config = dict(
    experts_per_token=4,
    n_groups=8,
    lr=0.0069,
    seq_len=1024,
)
Below are experts of layer 4 (counted from 0) of a mixture-of-experts language model. Rows are named router (the router's row for the expert), gate (a neuron's input weights, with its number), up (a neuron's input weights, with its number) and show model dimensions 128-255. Each number is 128 + 24 x the weight over its row's rms, rounded and kept within 0 to 255. Numbers have three digits each.
Before each expert's rows: a language model's description of what the expert responds to. This comes from a sample of Wikipedia text that the model never trained on.

# expert 11
What it handles: Initial capital A/O. Word-initial capitals, especially A and O, starting names, titles and table cells, such as Aishwarya, AI, Antalya, Aurivillius.
router:119157152137168163154130119154110134148141131143137132153137150110124117114140163127103101111138124126107135163138108127136119112149162107101144130110096128120142165107081135154142154130143098134086101116104163124105150166174089106121129132145092151151143128107148110088161115175092176133147114174073136083133101114165149135111103152136105138137143124133095132142164138135117107084140
gate0:167154148153166159101125119135152109156103125117113119129139118092091127134141134114111083123121116119139132082140132077119144125107108134140186163140126146133100130140112148168155154084096103132104098118113123130158161108188158164087091122121157115164113120071132142144150145170094120152102066121126111100127106151150107143093141131111120139102130144152096157060165108150157126089102
up0:177145112180119154069120157085156128132148176110144101196168140142165128068146124110176139143140109147128154127148148125099110119092132095160122133159094110121087157147129158139144150131093111128183118119154144114178132172113132123135129124161138135152141128130126140138173125100127162161139133158096135091134130102134116128124107151153152166108138106134121179104138106108136126089140
gate1:122138125102110139096125125155153119138125159124130107162157103143115120101130133163149125065128143096138114142165120147091118121108132093162112128120084142087109114164132105106146157105092119123147146112145124111162134118136105115112133120124131106124159091127153119156147165135090122145121154067126134138124092167176142130114135169138162103135084157111147135132151114108144126126138
up1:093124131091123117167141115132082139139157137115143110132101162126089137129105125147097087121110150131153141163122059116129099148051149151112118113134081134154074091122154126108140153135145116133143131139113109146161089171130152104137110138125143116125141124172136116090125115119138117124107110121158130138106107121160142129196126132107142130136159169138131102152132149147118096172091
gate2:135130145143121120167126125102147154131091131135116123097069149107122089158147165131123115091124122173123113118107109124126106141122125178122092100094113123119106137139144141076097137091146103142122129096156176148089136114138167117140103104130080133092140142138130124088124085139164101136112097145140119122109167127115141184126104183121143105128124126124183123116125143101178138105118
up2:124100112104140111116141139154155159128113091119144141139105150100141116140122115126140148130116068127117185096118165135145162109182140172120140108082116135128128132146110121130172156130120159140107156154152108129150094133135123117127121130124173096155138125118086122114142118133152161123113112149128171100149114139106093089135145124174062122150117111116127172134143112144149081139104
gate3:119151092129133134155131127151145116161148110115125109132114121175113117097100173111105121163128165117112137142151160115161073110148116136133186086095121148138108128155111118141121166102143134105180133128136092152103154154181113100106122136111078164114145102095141154127108129149114125119131165110120139162161148126134153127120140081165124153165102123135064092129148126166142137157121
up3:134094134139138155125128138176138134163121165154122130112117128080136100125112146137170091163112150143118130130092159087131093138126126128106114098126113107127205169095129120159150142110116114105099170070149125106144146123156125135087126121133135106134150130146163109105106097109125120159136124125118174093117142163113133093168122089174114111114136086137135132124157162141177118156136
gate4:140103166128119128089114164119152137113125123136158095131161139172130099116133150123152138114114144141155106160106151177124128117131118118119130129160149154108123129138134157097099101145125156143164140147118117124152120132128098126159119099122158118142139120129128152066076107115110168098114105117101140109159103124104156117125123103108163145160151127059092091099111125137179121162107
up4:153112137122174113125112132090172115127101142104122125169132097126069110114084078120079110146105114133121089064119150106081128124125108158133123150118128121151094140090136155093137130130125187151113131178103111141147113125091159140153107154116119118097114136131149160155120131179135145134119150133160128160135100120117106143171111119104119124130141136124142101099119212136094167080119
gate5:140093133130181118124126140127114125130102106127149128176120129144163136080109166131113139157139164123124153108159113136104137154156106137131127109127137113093184087132105146134139144129109079163155169116115114102114135180110125097117110185172086137150147160093147095131157159121134116134128099166125164107140129152151170145111130164132147109171152127134105120109132146101107166135091
up5:135141163140126134155081143117162150140166144132120110123103159163092152150123101127146121092123143143140139146149125106098116108124107152088137119135099081143167110103115188116104122112089136183133109104121117191129118148117128095129120082101181154145134124148115165112075126150123147095136118139121139138137113096148135125112131112137099167138166156109108130137168134149110107141117

# expert 59
What it handles: Year first digits. The first three digits of years in dates and tables, such as 188, 193, 201, in birth and death dates and spans.
router:118122118100161138160141104151118127129091154104157138112127189115139164145109115145129089111118122125142104174117152103167168112111118129111120178102088132111101123151105113157161102134122150141141169134081149076154121133141111123105148136157129126131149146120118142098151100129077138163139103131130107084138087090093140166100089135137108092146120110107112154112150126111162092120106
gate0:140111134093147164106121132183123135127142147090095154100109130124173129147114134153109144087102094121109130143117123097158168127151138091149151152149110105099120128128144114138155110134140118116123121150096145094119155116115119152106093126135115125149100138094166139150091162089138120128110125141094114111148101100134109146139114130111133133158099144087118117149143092116166167107156
up0:132146127152137162128157135131124172135129172154129135162133137140129128066122174143165096111097122103114110128146137117096093163149183130136148150117100104103124138148175129101139145141111106143149116117134150140119132147159089128109108107096132146128116098124174135146133104156130153120122149187145103184126123139130131094132143141156137139113122106091122172139139104137099123128106
gate1:090123153149107153118115142156100135167132162105112082120104155141121142111125145160139117117119131110140136110141138115162131125101165154165165104156121132083107167140143161104138137102146143125127163154110103148168098121132151099098143145127143117140134130124138114138098123136055121084101128121130154131076113154142101116154135139100140134143147089095142080165106080155143136128138
up1:074137116173112134136158138104098162127124036119177137137163136096143124119126110083073130114118150154135144100158115109083158142162152114180108120165118126099114073145147115160105175125142108097112136107125084166127105134129127121113121173117128110163128106128157150106128102142133125161159105129161122118159155140131128103137121104116128117131133111170106136110104168117165140131139
gate2:130132092093127116142137157133136143099095129070138147107158098105127119135083144125094077124112098179128119154126136114098106100107094105115107130160088174115125152132132178098137117173140122125137130137163154082123157103155157126098120109128108111117094114119141114118181107157131115118124119116133120130097100125171177134097124146104108133123145141109133184077084126171132162123128
up2:130123072114144134174140167168083122131125092128118134134112139099100127187146132072108135098098126121136165135108111128146143152142166121086150123147106124119169156124121145143134156124142113129113133138126105113138093136151108135101121145117119127153109099132105097115161149154104117119073124131116142118150083160105148149121082120091152154133125102152151152176117147124183146118146
gate3:134105104104187104158142167144107170114105119118152123156093151128145134138137142139106104131146131109110124137133126116144117091120100140147120136140087137118141117139149163154122143124134148101131127158144192185146152130158128143128136157115127113101113135127109106106160131123128159123157150124129139099197133160133136129097131110110098111155144085113154112109165132095139090147103
up3:094145150181162134155118137179171131125142109107135108121116108150107095131114147087157104161111133139163127132094114127124086140135089142135158151128134140161120138084124140096126161128153113137077126135137168125147103120153115117109155086108127076165108145101162118099106094176095117151149127106141132088128131139100148131120076108165137161082118102096098159083140141162100127183107
gate4:081158099160155133118116128122137125105145112076161128155093159098151117158156106175121131075137132129086130110110105122132146118104124097093140137135135140112182160113191157144160087136127159119151166121155139143149123153107131151184101099125129142140108135142118167023110114117117108090115100115131144147155101146158152143147106151109121113137135116123136116115113126115130109141095
up4:156122153094135108154111131128117167118141155127159125133132152078149131135064101143097132112123132134095067082164109110069124145116129148146128160106131134124102099105112139123130146094121130174146103178119171114136085128159139141118105138124106128091110143120145108119143154137131146120151120139180108132192128117147125108123148137079148097122115132129097097111129182102104138099115
gate5:155136114098137135117108124133132122109145130115148132132131133146152121148140107173108132154136138184166150122162085140165098156111143138150160158136063122146136121102151119117109129103062136121111142114125093161141141127123159136167135142100145181136136121138130067135131130123138104193115122154109140121132096145145144119156107152140128136142156113116131135101109092132155122108123
up5:149189122133121163116128128103123121111153150147159149108131161111102166125127151163118163108133094119117102169155124084187124107096139081134153113127134086155171177135108131136154103098092106140147118112114129141112141091088163138093118095087115145146102104161115148113108150105122162107088134133169150098180083133113157123133131174135114132095156125132080112117144109155163135084093

# expert 26
What it handles: Capitalized name beginnings. Capital letters and first pieces of proper names and acronyms, such as I in IPO and Iberdrola, Mar, Roman, World, Tur in names.
router:157123139154121117130155092161108158126141109131148157095114148138129174092140094138148134103145097109127123089127095159096128136147154131115104132125122117111158176107116127152119145105142113158098105097099165144192112124172118120112141147141120138132156107119114112102145079136103138129149124135122118067160117101143132105115122139122124104102148134148124095125145159119156059098096
gate0:177100143143091126109120162174138141147136130101139129156123124132110091142126108128142161112079138095119155120109135101170116128132179161130159126151147108118123167134144089180105124119103138103155103120090141138135130117179133144128126137113123177110155140133158124143114150109114154133134118107145084111085138128138148134103132129104138129155101167141113129118164071157152109139142
up0:142129172169140158097123141129073148142118157152109125121142095159114122055129140131120080140138128127140147124128140164123125139130145112159147159135120091126147120156141134095086166156122102117173125118138106159151092126095138132123131079126145117136125161161130119129148092100118150139123113130132136135141125137132153180135099124145134126187169123142084140129128116140143095160108
gate1:118093173120134083104113124138143137119179167124149070143163132112099086125123184193148143156108116078146111127116101142135121123096170122161179100109115144111146163132182116106101187125084103113089175108110116117135107101146087104089108129127138104111110132115111135151134128117098113135156152137101129144082088139165129126159165126117137140090116131096119094105132127155147093134106
up1:135130145121136082133145143115079117130139124116157134127166107134135136151114160132085141100109126136174189118128092129122129099131114168148155133146141136095109077120115086164151112158132096108075093164135100124142085158085138095164130170132108144127095155131146094122133181108115121106135123151125147142118101167116112124146130125100128115138125154110105155114089110121148117135144
gate2:075106129135133122177112155110118143129123154124127139127088129163191117145157165158143114124154122122130096087135118141145110135121131089143083118137140175176140144152164120090157168174107100129143091098102142096113089164111178139157128095112129130112139133151161147095173130148136146134132109137116098156133097154135157134144095129112136143120097141157154133149175180114125136117090
up2:074141147098141131080135190147107148103084085140114080119168142135166116146125157112095131119130118112146159092175128159125107139147169089147090119091088150129155109158086174153141133163172119113148141107165133117109125149142141118150109141120153149122067124108115143148161135108144143096124111153087189100143111109113157137133122150124097131136141116125106157158191146175173143160127
gate3:165165125106131120103113172147156146112138102139128130132070135129138149099132168136098163149137161123152103156125165107170110119123157121148177145134135092123163101083095147136095130135145106128145156142138115150102138118135092105122091151123132144132142092144102130165139089100112141143175140106120142147177133175120178113163121110104129096161121122134111097087148129127130099127072
up3:114121135100133117151116113166124149148132127127081088126167137115181117123131138142162130122146126146116087152133127106103105126101133133081110120104143118135150162093139102135133147133118160123127168115125128108204137128116113108147136139110122129114078113123129126098137120108120070142156093139083128107173136125177116139122137085143118125105138126112117108129086106157162117139182
gate4:125118137168091115156167113105107141115163090155148131103095139133111108123116107093152140125121095101165136154109143142081126130095119158125142131129172167179121162103206133107133105065131105137133133136111144154127141101142122147171135123146112121104140096120104104116127104143120158103114106131123149113118101120141159145117129123120107127162119113112113095137139141140109130133149
up4:133150148083174125148106146132101132114112130067121111133131128120161138145150125149085140117131163136138144111145133162117141139136130117128129167181112142123134103164147131112166117159102133150118086142134130106147131148111138139143123108119123115129124152163108106123117120118096128126140081167081136172160103106125107104157117104142162172143098171150114125062155183157103089110115
gate5:138142136110116076156116131120122117121163104079142167133134167140122154067120105149176171157126140162114108153149141122121132139117159140122125105128096115086142105117079132135092132136116132172168104114128129150159099147165119109119126135105123151172135139100130089115138112098126120158134131125122089129162095109140125127146136154161116100138146135197090121156123121125138148106126
up5:137137125132122135107070164120148149139130156158116137156137135149084188127141108115192124146129111107172096090115118131120105125131096139109165114141135063090149140130154082089109131124137135171101124094076154146129118147132145119117183130106151146113122127126133150135142130131141129080121151105143114140163099111142141121167132140124140165109143134138117149102137145068095150117115

# expert 43
What it handles: Pieces after initial B/P. Second pieces of words and names starting with B, P or F, such as B-ruce, B-ure-au, P-ant-hera, h-us-band, B-ig.
router:113136180124141135120152092169119114162120128127097120120129098100093089087092110158127149098131133143116155138136121081081119159115140126120131115130104152143154152132098163178155169137175136139131130135096139092155149139150128127111121178157137127126148128120148097110098107143136157148153102159108134125153115133097100106123092100146115077159091120121145116112117166126143108102111
gate0:137127158094116114090136155179131122179111165135111142147126133106098098123141122128136136099123180105114115119103128093126108134155153116144151138143090128107101143101148133165109167135129134142119132181084128128118154121151132123081119110099144127129191085127152116128097152130137124156137118114134139164154099137112080159123133136107096129102102181133104127112138151130134121128102
up0:127123159112150157123117156109118122121133160116144108181142134142144117062130162182127137143114146131158142115178128137122120188113140100144143146133108122109124132139113113119166132185123159143133114135131082143104137113117160129128118097152109156110168146144092117111141113101093170096156181159120123149147117100098127129123102151160072123158137080092140162106131154134103077133134
gate1:112136114115157152117124095157164144146139170161156143119117130125122154143122172176138122093146140109095125162147154154114072102148151146143176071135127120076153150138159138151153152139124118121118129067131089118127112106117130192113114106082167161114148145101092104115109119124077139117118149087118105138091125120149104137125135152122138103142154117097121110179157125185117138124145
up1:135122119110133098119162114146130127114169093134186129108127138131146130133096158168111138147136176184130186148159087135124122153111128143154140177140131112111155117126106134113159152131125147157123127145108128132142121130117157120117104183129130141149104115144142121183120133117117117102105120150130143150132099105139117123185147131079153121149106141131157176167073172124138108100142
gate2:143131160131178134127125147133151126094142113124143136064175131149176123121146169132101125119138123109098160084116112137135134118120123130157106102167076125120110125132160148109125135107119093146157160112121124082145183134096133112170155169092107103115123095152175118099116159106143137106145108102124107160140102077137122096113118184095116084126097103108123172134142130128099141080113
up2:119111150112129133133140163138102147122109102151154123126113138113140126144135134112115095161133095146147156103158155153107123114166146095105139152115097122116118097156151169160166143090112119133113168079133092142141179162138129112122152154092142139163118124115126114167194165137106086129090101117111156099097130087113086103093172149138103121116125117186143152154150131091167152096127
gate3:090111103132137131144151137176132107125132058147104165101115105131123119109119168114111085148148124143150129142124156136109094131143153098110170111115120126133115147096119140120100116107126096108145097186137163153137152096167134106154181176118125134095174139126122135147151137091092129114138143128128138134154170112126136109184118135120124094127120128143177124112187177132133170148110
up3:124143110163094187135095110160136128138111128143125082139163108137138147144119139122141147130143139136171152088130123158114084165130133104137146141099117111160152156149137159129153151147116156131125130127132160072163161136144087137098155119137133118126108121045148115137132105212136106160074115100112137121125139113095098126157113111141118153110172144115102141100117124137114153171140
gate4:126140146154172159127105142113161146110119121127113097136141151121126123107121127177139152082142117112127173098144101146134156116155127129137166114123133103105132138151146140126158116077147135108175116173116110115140144139052146144138129123140162113131138097165146127087101101128116115099114122113121135138144091133133102159122140119065159126161167118118099085143114146088131149129141
up4:100133137103092130128128141153108150122126106125104119151129125147119100105102114102137106122165115098149127103139068133111115145142124133139118189165119130161106126131132122138140110118108155118089144172118108120123126133151125154122113157145118119131130146152139140160169117164171146125119102146102094189099100126118130152139115121143092079123079174157091083115129134151062154116149
gate5:132120173129164136153161103085127093169107083070167092160144141165130136143117140145142141134129117161135140141211099151143137142125121121150100096149120113076159130155115124137135128136149180169109136129141123178110154172135110146134087126148107136125108132075085117156118123065143135115133104149099138113090091093147118111099097122161121067173126160110128130084156162125147155101131
up5:117099184136123145099138105136124124129098169138122170120139159128100173118160113127141125090134139161161111139154173102114115154136137120140144094105144124114148175110123157104169132134104116148125079104126145172084136112133158119152135112112132138081168104155128096135160160127122123133095135134117121112111129098105150156135129151109134128090194147164113142116141147101137120152143

# expert 27
What it handles: -ar pieces, official titles. Word-final -ar or -al pieces (calendar, Dinar, Principal) and institutional adjectives like general, National, special, District, local.
router:138114114134122143158124101154065123131121125129147140167111152087106151119083107152132130101161121106141117120151127167130139178143103133092129144086089152090131136119090157164170152121134141131130126113100116123123128120146076112144130141178123171145169125130101149105145117143080131114087109150114118093153161100154119143089085149122108116112136155110130098136143153119122100125090
gate0:192081096117156122126121147143109120152097138116118160137121138106143104141120089151143132093143141085132121108151104100112117130134089123137131107144143115155142138067109135229143172119162134131141074129106098125154132111146097126089114133111114134126130146105128134162149140124143123156126089121120122147085117107170120111132143130101093132127106147126131120080138133119153147118142
up0:139129137085097158102117116129120147141133138119141131142182164150139083112142176168155144090138139122077144146118157124132084140106153132153116136132166107087172128135140156109149138108114136109122110164117107173157108157143157130118137077146096137145121153116109118124150109140140162138071115178132149166154102141140151134124098155126126173121132106156138146133099124157133134150172
gate1:120124118097096134087142115165067169105098126135146106131119144163111158137128152143146117095132109128155134145139168210142161161093151149132150119099138133123147163131140163118146128083075145106101145132103120144127168115126120136157105112128142123095124131165128111142153128134122121111100148097104124135172110170141157148163148134085148079145135139130116107164123110126145139132102
up1:164147124132120143143103117108149123128148113095132132100131163131123148165085152104128089151111140117154151110152082161147164149078145154131089148076103131108108123089096142096129149150086116137132086159140107150166155092141128103154120135080123095087085157124129108143118123133115133141107121115130138130105125114150117114168160123107147118135194112125138093117094137143153110123142
gate2:115118129103126125193132123128125156123110142089110118137143137123135120172127118112081144106135104152118082152136110151138124127123126140142142116098098140159086141137105124136160115088157171135134129131118091085128102137181150113125149090112143107123119136140136107122132097192159129109070111127123133183112150139153150110128141146123134161092131128099139123106147150136091147120088
up2:126140113091137160129135129136116133094125118147090133097152169125101145140115141083115133104142116111083140099141132139095179136162139118133107139132114161122096131141098104149170163134137115147130158164157123107129135132148164152077102148136158114123125121143099110130162100130110105115102118176113156103134109101132143150130127137148118192117102106071116128168157136107144126118134
gate3:144132077112130122143119137129080103122137109133156126146093135166112169115134152121119111144143171173140119147173149160122123131131143122131103101107104084137152106150117157107084161118143079095171144112124119126147103139137113123139119124132110138077133126124127115133111142082121158101111108097149119108141115136119167162113085175143110145147160150126103121170189146154132148156095
up3:135161133152184181133095148147144137136136146123089113131166133108159089094099147106139128126108085135187146127106102136116078154131165122100177124122137101144140133129149138133159133120166123093109129111126130085149161131146128178102124071126136080129103131138162118146141103145114130146101126125138137146104122142105089138153112124170105157134134132163146086131125148110172171182130
gate4:130104141127086150184128132129092123107139094146130106161118168108146158117121122158130107078152107087179090127130057164123101130133121096130156146116136107122129100111155125117143069135147130161135144178131120140097092127132112115148131125148125086122108106173113140089151124092091106095106118103099136118141112106121126135143132158073127075126146134140092075128140126131147116151151
up4:113130164088159111129148110134135128149137096138101095142105142130095099135168094136123178151116145134093145095141085099121113163104115119178097186122115130161099093110108174158091128110123155106047131154108125105109098158116113116134174137095125140079133138129122143101161121128135145126141124182109135149164098107143126128152141137145165097114121117109164083123143173164093136077149
gate5:143113111126142137148150162120142117160117128096146125168111154120135128097171106155131140140149131180132168115155124130085129138121125169151093124147151130116151104154131152098118189126130117146152121124100110154132173148131091128165122125157092135132163113126127124114150144102140116184120145203122095125159119103125124123107134154141115119126157162137100113090124139105127121150144
up5:122122155154130140118114129151149138114170143150166116129150133182115145139107159117115123099136143135112110125130113077166089120152109139130111095133107092116128147147127117133156162094114165161125155149103132128132127120124145096099178126110112178158148116110088163115079148136128140134130151126144133135112091124104158144123096135145082151090127102128080125094161140081132143111113

# expert 15
What it handles: Name-initial pieces. First pieces of proper names, places and people, often in tables or after commas, e.g. St, New, San, Har(ris), Bob, Mc.
router:145130146143146145126143124177113146170147132145126135098155116130129131120108126156125114108145110080109116155155118154131106145137107120123125168116117127108125158104074123169106133139146105128118089134094166101162150135169112123084150125166121124176136133123095102098157113117124163157128122194079097140162146126132089104103094104132073129113102131139131126111137105116117077121106
gate1:127119126135178138157155132124098165155115159170156073105153144153087120134109106159109125083133148129109120170168138158075115079135134162135178135129161119111161158101164131105128120097124102138120185121125121089089097122187125107097112122111135104154090116184136105146147124134134168090125154106128141144153096088126152147081173147138190145147137139112107132146159134164094127121114
up1:089114111119125086089152127127090138135179094102119112126124101099107115094122124124118100124100132118138154101148085105115137108127152186141125088143114105076110075156068096097131108122128081160127134129131120125148158096127126132150103152133112137156117159176093133102120155079103087133131172155151115140156162101116089120163158149127167132145134140163115139134061123179134126080125
gate2:098145140135138126127165129149121117110139131132133121106111119165137092167085118168103101091133103131136117140136101143115107102131134117150168105124163155155120138154163117105159122127135146113176135086089154052125121114175123149173079112137152132141159105114135139122169122133156078172117073091111136097147141106141138144109125127124056128154087127127130136105123140138155148137140
up2:143140137076185118144094109150117138141129097130106090129145128099124118144141143127122119110113123104138168158093121147099094131166123079127128134117132179110117130138101180099173133152108126139072177157123136113167104175145132133095101113117110128117116108136117131141157107148127114110156106149170157135112119190087099126145140141149121109104143132165156141150129123171181130145120
gate3:140161152126149144185105107103153154125141103140136124128087140182084127102141170146134120174116122119112133146134171130136122123126149132114146100086122100151126100141117207107150138130126130116116153162149140149141132138178156124119139143118111137075105125105131135136119109138088145086148137092112121157192125104133144089146132101123120151117102142118109136116163127096122159112105
up3:147110138168089134141114134174153144107151102125126109132136123097115101101134121107116122140129134148162105130136128134132075160140148129089161134115149101117103090112163130135112130101132137144110135111174132098159135127062133121111122143130125145121105118119143109095107109159085119156117110153120147080131162149104136144146158093164127154095111125136144142118115154107125122175141
gate4:099108140093164156151152140116137117142133104145139077113113164121164141125137132134164145107144109101157138094103109155109095129170104113129128091137158138120119138132176171106125114128124095119161177166116158132144123147138120124114088100152114124101139123145123123101111129083159128095128104116128111116139103069127154114114112172084093121123149120082117120127151137181114133129141
up4:117149133112158090154140119124154124142165090131124116148151146109126143141110115145099095155141109097146118102107144117152143134118112179114098125158101113105124123087141142146145156085118134125111113155153129119133130119177143168119151130091116141138161122184151147123192110131151127116119121131153106176129128165165144106156123109158137145136085179182117112110131154130095151115131
gate5:137107110092122131143104118142117112145141110098126118088133131147098191113136129158142184138098128186164140131155090117129126132092134171144146103165141129093099118116121111146069096166132088153096133136133145124106135141144108093181151159118117139171105121130134094146155106080148104133117107128088106128143167125167156126108138109160104152133121130157100146109145098089147141122121
up5:121145111150112110123101107086122146119123123139129118137167128134112145127143120157118156135136138148171136156119104122158099106153182121149127138118139104139133140159119116115090136064135117165146120115124163135151120111123127103092142131113132129126113095165137179160118131128139139072101138088119159139148151109137131120176130158134166142110135121128114157160141149134104107123081
gate6:106152146115154129158139141205113109144187117112130097104141091155130131119114136135117127131114132118106073102145129095136139116125075090147158104113138109140123129065117140145127161126101143112140106150152094109110111121098147147109127148159104117127073103108098115122150115117147159144125078134137159106135138139171116113108117176109118134182103127133139143133129109182146165135119
up6:138083113162137158138181125087121147100115164113123155120154102162152129109108118112153111096135152163120090144158148132171122139094157107089163093132167113103189147136118162113130081132100121129095148140137115136104138145116146116170168122086116139099121134113147114170125143157118147104148106134166138151140139114136115149087133115157129094115152155148102124165173160108083102107122

# expert 5
What it handles: Periods and k/h pieces. Periods inside numbers and abbreviations, as in 1.5 and U.S., plus single-letter word pieces k, h, d in words like turkey, Dakota, odds.
router:127101114143135138119134135155109149127131123149166108122122147098116145142152105138107121111157130104158122110151127124086127139118126153143133149078101109090125125135073143178122121147144189104117101114158131101129122107174104135131138143160124124130162124091137132075157119148091144164174143124102138123139162104141143156088079131136126119114103126141151087121138142135166098129132
gate0:099119141095091100113113153142111124168172119125143165112106122101099122142144111091117123131125094117156110090120100137135125135162171127186152154160102081120102154153130156176110133112111134143106101165136131115116129088151099116136148110132135160150152132135131139119141178146107108153138145110096088133095099140137168160117120127088154130156142136139122135115145114126111075113136
up0:133122104123138122143094168108105164106165154136122150139114146136114104115140161145115101113135142120116131156134107141083134147137142103146118180131108135138129146167131153118176134176143148056121112123112131161130120143138123160146114121134116133129110155144116127124174097118161149164105133128169131128120149118082116138175062110108114112167112097155105167132144158105144106121157
gate1:094160082150117145136113113148097107133094168127132117159116090156113086143153137132143147132132089107141137132097105159104123137123158183123156099086113118079128167157183123107134090142125103101124149116132104113134140141144127122137163136121102111117099105134106129146136087137133155133148171109136121126126118146153148109126137143071149092140096134134171124154122109141161111148149
up1:122125104136132104096142090133100121139096109107190126169126106094127127152116145111075092136119098105141137147151108093090146127137139146101141082082097154101089067088104103144102133122146126147134116126129168129149089143146135117145175171109117114151125120148127116092132146077117113104124153122163157137127104111136155090122131136107156120133163147158082123100089127130168131139123
gate2:155146142114121152152103166117115096154093152123110085091128078172163128132132193133124123137180096124165108068128120150103129153148141131126107135116135140120137145173112123100116099133142156130113139106120146079131123115146109128168117089145137145134145121138112131146163127141129127142123093078094173157098158143126158135115109195136098138099124111158125161111146131112148119114103
up2:123126189106139113105119150134103134135115122105131110111162172105142115143105173095130170125105113126164174114147131161129110141156114119124088166128099162133120118164112136127157176175097097109174145131164135152130112155162132172093135114099123111145137180100127126120167150137115150102157136145102171103177126120100090129159139115150133114150127141138127085188103163118121125161141
gate3:146133088133146138119123120100111137132127101166139113105101135087140081112157158083072147154157148113154083169132118151105146105114073146132134133132087128157124141113140133153155160153118132103141117140173164123121150143163171126104127128097103127146136128125156131096140151141116114140117147092141139189134150142157147138143117101144117117140114130148120134128172131135136089119069
up3:139173127137145115128093135167140149112139149132145077118158101079136113080148158131145137122100115114122133135142152102119101118116136100133172130093148148141091083151139142149149167147175123123111097113119144103151104111115135090075137078155122081145146125114107116156111109166104128162107137162105145128144124137088106133135113083153146156117153154097105117139114162140128169195129
gate4:115107162136091132101124159167113117153132125131130060137128162179139123172120101153119143079147119116156123107113141151123121093120112122142146154104139109096104136111163134171107053088139136116177150137149131107122122109158127160116132117130152134142144107136168098081107145136117132137100101128125125089149120093108146148097144119103127099137129114144131100130116129128139104138133
up4:171134152115159103124097115140122123129104125115128124165108107140125153149126094157095117136113066143148107092137118186095124166116127129125132139120089114112123089139115098126149148152090136154120152154132118131129134127100142191154118166077159166117139136195122150126141142147158137128130117132148110166133115111157110117135125112109126122107113109108103113175117126169104175071136
gate5:164119098084111149147132140169168167125145130140137113162135125151139161129166124129121135143128161061169166125162105151114109180121133133131115087151136141101160130124147138122108181168118111142152154146126093142135111099117088097134097116131107095104100119148105055159132132116148168160125148132102106111142139128165147101103155149106148136148143132153172111096140103097158151167119
up5:175121129110128136093134123089114133144162118134136103105165153130089155139141139124134100097167113124174136130137123116115146113112099137103135124140139122117140131124099177143171106130149140140095107092078127169120072156123146138152103151105128143153097125145108127098097155138152144108133152144175155128149125124162119115148109130115134156070143109124115145179143135097165129084153

# expert 37
What it handles: Pronouns and pieces after N. Sentence-start pronouns He, She, They, It, answers Yes/No, and word pieces right after an initial N, as in N-iamey, N-uskanen.
router:131118143164104121157121151144120164115128131109120097103129123118116133131146130114136135102139099130101133127151163122091115127124137138131119132098106118077155161115093171160122135171140119123125136172084197126157101139177121142109152164126113127132153138150148129120146079139109124125139151154096134143130122115141082139079063113156098083115147132128143121117139135113136075130114
gate0:141121118112118126120135166141128144161100127151139124101089151152109136126136117102129122122122144134083124106098140115136138129164116107097138131137134078074130117091099173190132132159148164139099137168095122111178159070117113190086161104108145149161189110124161122145139158140108128121115116108111122159102110112162088193117135180115101102129130167133132122112115088159128097112166
up0:158143120129133113102092125119075125091153160145118103128145141140149120117138114125164108164140129152109119116109165106106139119116158133151110115117138137142080148118137153174114122166128130110149129127123122111137134107123099153178122094157158182159154177075094155115159126090116137111162133090136119132132173132124096123122115133113137174119111124110139142109138123141104137113154
gate1:161111150119161113144122107100113134127139145123177127118110140134090119191143171114119134103160106146085169177137140143116107142130169111118180086118121109090113174130140164086123106121129142105126144097147141148141124154153103179149103132135118124140142141126154109146175148138098113138122140138113153163086083144155104101130132114133170132112136170116168112103153139126136123115142
up1:122097121121120077149181133127071149146120104110140116122121121132105168118112113088097071123124129159122153121171107112108149111130127140170144076129138125127135131133069116096139116130120108152072137142140104126121145140140074076143099148146166128172117130148090122138103105106125155088097123167124146105112114113120144077146125114119140122130151167145110106130078165175116108133113
gate2:139156154114127102114143122100081146091106163134092106088117146139132073155132156129098163141115116133106127114133127146122144132122135146164094100125068142137143132153135130113128157124114142131154120148084140088138092144127126125142133138161105155116177120124142078120190113129167114156127121077122113124121105115152146129125148136135152118120152112147074162091118117134145100116140
up2:110094125087128124092108176177148162140124117125160089149136158141118110146155139137151161150120125095109135082130106190112098139166121109085119107125089129116166138162128161108175160099147142145147131138169077105142103161095118118136111177173157113151100132087109091138142155155137135154152155147129157124152130152133123095140098117160113126153101107138137121170123105128129133096131
gate3:147124075100099076138108120169165136140124127165168124085103109138083135124172189143140076116139149127129135174116191142119142121116141134103165110117139119129156145119140164090130148142139116143126103109148135181136112152170132144119123152110132115104108102107132111137131147084094130101089124119140106151165140137151148125167123138124144142120166111138116097135162123139105145153132
up3:114108136148143147153099096166125144120108124156105085120112118102098106095129170109122148153132119152147114127132130113127110139129133087121140124120160132127133130136122126156122127150120138102089120121108158084158094118091072119122108107129135124129140104087117124103155111137102098097111090145104126107127144142105129149103179093103122129126158136126136108100088094144139151162124
gate4:106139160154111146170122108128139144111155059123132113113157128114121167151140145182133117106119143110115153124073129161104120141134094127123110112088114155102105101137177168136138086102140132097135133159139167127152151136130163122159052110109117109147069104168096134104133139055125137136125090133131118143146110147141140132120132152095092127152151120137136147131137169113155128150152
up4:151127116144158106150091157080118141118131086112143093155164176101143163110129112157090143150130146090149083070116153111097134144144089133162091154157143146064129133115124121197117145104085151140115118162127111123092166155147119129140122150123128175144099135159104167100122102167154154113099111165133124133118124057084129098105137144090130161143120152153100124124154169150104127117096
gate5:132090106147124124159144093178120114104148109123123082088164122157159164107101119137148118121122176146130124120124141096091126119091131122184141127120158157089124103156157105100147163130153099150088129157140101162151162117120094116137134116119121113137145134151134075165126178085130138147132103158102136136127141111141144100107106132131167088176136134164143099133129123139131111134120
up5:121153113101128149144090129114163090117121111168123131125124167128071143158125112092107113120147102125109100141145125123142125127113097142123134129107107085106128166137133148104151092115099111137135134063100164160089155136128151111108119117139123134112165141134103114148123151102113106118157128116163160125113120120114156120121116168152154128123143139115145162121127140158131120127144